Below are experts of layer 5 (counted from 0) of a mixture-of-experts language model. Rows are named gate (a neuron's input weights, with its number), up (a neuron's input weights, with its number), down (a neuron's output weights, with its number) and show model dimensions 64-127. Each number is 128 + 24 x the weight over its row's rms, rounded and kept within 0 to 255. Numbers have three digits each.
Before each expert's rows: "mostly gets" lists some tokens that are sent to it at least half of the time; "raises" lists some tokens whose logits its average output raises strongly, later layers aside. This comes from a sample of Wikipedia text that the model never trained on.

# expert 2
mostly gets: " |\n", " \"", ".\n\n", "==", ".\n", ")\n"
raises: "-", "|", "1", "E", "A", "M"
gate0:093121127124106081120107104111105090102122146147119122110164097128130098141106132121193110132095150129126121144161123119113116092129132130160140166131149086094127166157163169135145105103125140
up0:143108122154121051116155097146120061128170155156160120132146137134147120118122122158144122105111163137129128127122112106175168119138087127141129112144155123113129134136105111148134166152077150
down0:117158108173157127124137137099109147156116118125119135170172118147162141100120147152182146114106156112131143131099183065143113079143107138125142145118137146170101123121106130150112125182072163

# expert 7
mostly gets: " Kh", "akh", " Bh", " Turk", " Kar", " Ak"
raises: "an", "ab", "im"
gate2:154103110136137170149107169133101125124106150133095123134156143118161134127133156091147128142123151135095128118146127101119156169129123132131150120148124132143134157158175121130085102110135178
up2:109114150143176132146156144172127116136147161094144110130109083104103155145164131146140135099144163114108128130166077124144087113106149113109123106156135101126126132144136128123127124142109157
down2:174140118131153125126071143078124124171140120117147148166080166132147111122137106144174137117119130159086128144127102123100118115148136081142159103151116115138136166136102146138159094140136117

# expert 6
mostly gets: " would", "–", " could", " will", " should", " must"
raises: "2", "1", "0", "6", "8", "4"
gate2:122090143133123150129120140162159117154154144095116118149155094162111097105139080157120151154097110134099136113136150104131085124100138149133122106121146147107121121086152118129081119114087142
up2:116107104110141111134090130141123139149106106123162163149175121148138121123140141104136127109102126146161136104107119155160131138092096070141125126115130117098134118110103091075120127111105180
down2:128109173132148081109128133101136114170145139163140145132113130118107094092146154054086167111096075127114159097114115092119097127166114177103149131122173113096113131133139138115142082118106100

# expert 1
mostly gets: " |", " —;", "|", ";", "',", " Nominated"
raises: " ", " N", " —", " D", " –", " P"
gate0:144138121144144178134138122106105168122106179164141136136147113136106127149137124110113146101108106153124142113124128177137149154134137108158140126115164147165152118130132159104161099103155150
up0:145151085152138154110154141130065163116117145153142126116113166159135114149154134139106079119163130171121131156149131120150135154116190126123126154121101166125166119104138168099148100118125137
down0:130149159156147122159166114130096137114184099093134175140138206171118078142120142088132087154145135093142144122135117107105093099111123144128087129111151133153097129161127111155129131128153134

# expert 4
mostly gets: "ić", "ñ", "burg", "berg", "ski", "ón"
raises: "-", ",", " and", "er"
gate2:122142146111107096134073087128103094112147139097136091153087122118129150097170124139117137132135139122154060110151148176166136121115106162105128121145102131148102171138082116108071142101093121
up2:123148126095086136140121097141162074163149148160102132111111169141098105083155115169158164124164137137123156166114124109129057122110111129122170135168090120138178126139096150124125113146139132
down2:096122124148119131175148095109109120147075104108159127108123119157129103143133090146090150081124141130106120138127110094136127105159129154141151162083112148119144111114083175106160135149144088

# expert 3
mostly gets: "2", "3", "4", " seven", " five", "5"
raises: "0", "9", "1", "8", "7", "6"
gate2:162119098138110141116147124107114157138129170182114131137166123114119144124089162136165125141143139084149137159168133129145179094093158128125116147143137149143170087137132118141115096130118139
up2:128151138141164129145135156096099122129085117083148119138146129136151133121126157152143119126144114193122136121133111129147119132120151144090150103155141165101127134101150142117093121186122125
down2:118144102134125112120153164128146096137122128144142138119116150129177121112131127105121192092097133137083113121100115140109131156151131103117069163151159123109120114147129140133109084097165128

# expert 10
mostly gets: "%", " km", " kg", "″N", " ft", " MPC"
raises: " =\n\n", " (", " |", " and", ","
gate2:133201128124156073146125143148125090114134162149138102128129118140132111132111180100146100104147102168122108115161156090119129127099115137114152145148113068110117142103125151119140086176128126
up2:090156143116153144132156085089182157084129126144112155151104109131135092120092151143104153137126097156138166098139091140120121116127126178166136099146125162124120123161142078097121096091129129
down2:113143158099082151133132107154122103128126161135104132109089118135129144086113114119124118141118111123166105111105113134118092114143111109150101096163128124157102095120114197139127107147144130

# expert 11
mostly gets: "usp", " belie", "pec", " po", " larg", " impro"
raises: " |", " =\n\n", "es", " |\n", ".", " ("
gate2:137118135159115160111158140152128101127144133142131193125161136128164086120071119068171127157157125135133108124134139119144128154136120126133099128131114138128147098123138101085136096130150130
up2:135143057135134130136125160128106128172146138138143123182099153097060101135141123178122117090128137150071140116131117094133089165134190169133158137132141138121150145126132117169137095156145133
down2:125137117179126152107127091151114165191104103102134103142139108122131145134122120145111138117112116108115120081098112131141147107077146173139124181147135141084110164142107106086144146130101131

# expert 5
mostly gets: " ·", " •", "born", " Lemmon", ":", "′"
raises: " ", " M", " L", " P", " C", " D"
gate2:059160134136103156186104123162174146122112135133117147095110124163133156097139113133130112106131135120160163094112138190179192123168128117133130086125134129114104128123108076166144133156135145
up2:060119142102104125148116143135115111150104188122121147138103099188136130119155129133132123139104115141125145115107119119159104135138117173143117104074112143101122097119133083155125125104133128
down2:094121132168159134111157145150127141092142166135131126092147130095090162130126133140118091109153101163138162129158116151133156129138144129121140129127150200080139117133186169122107160114140132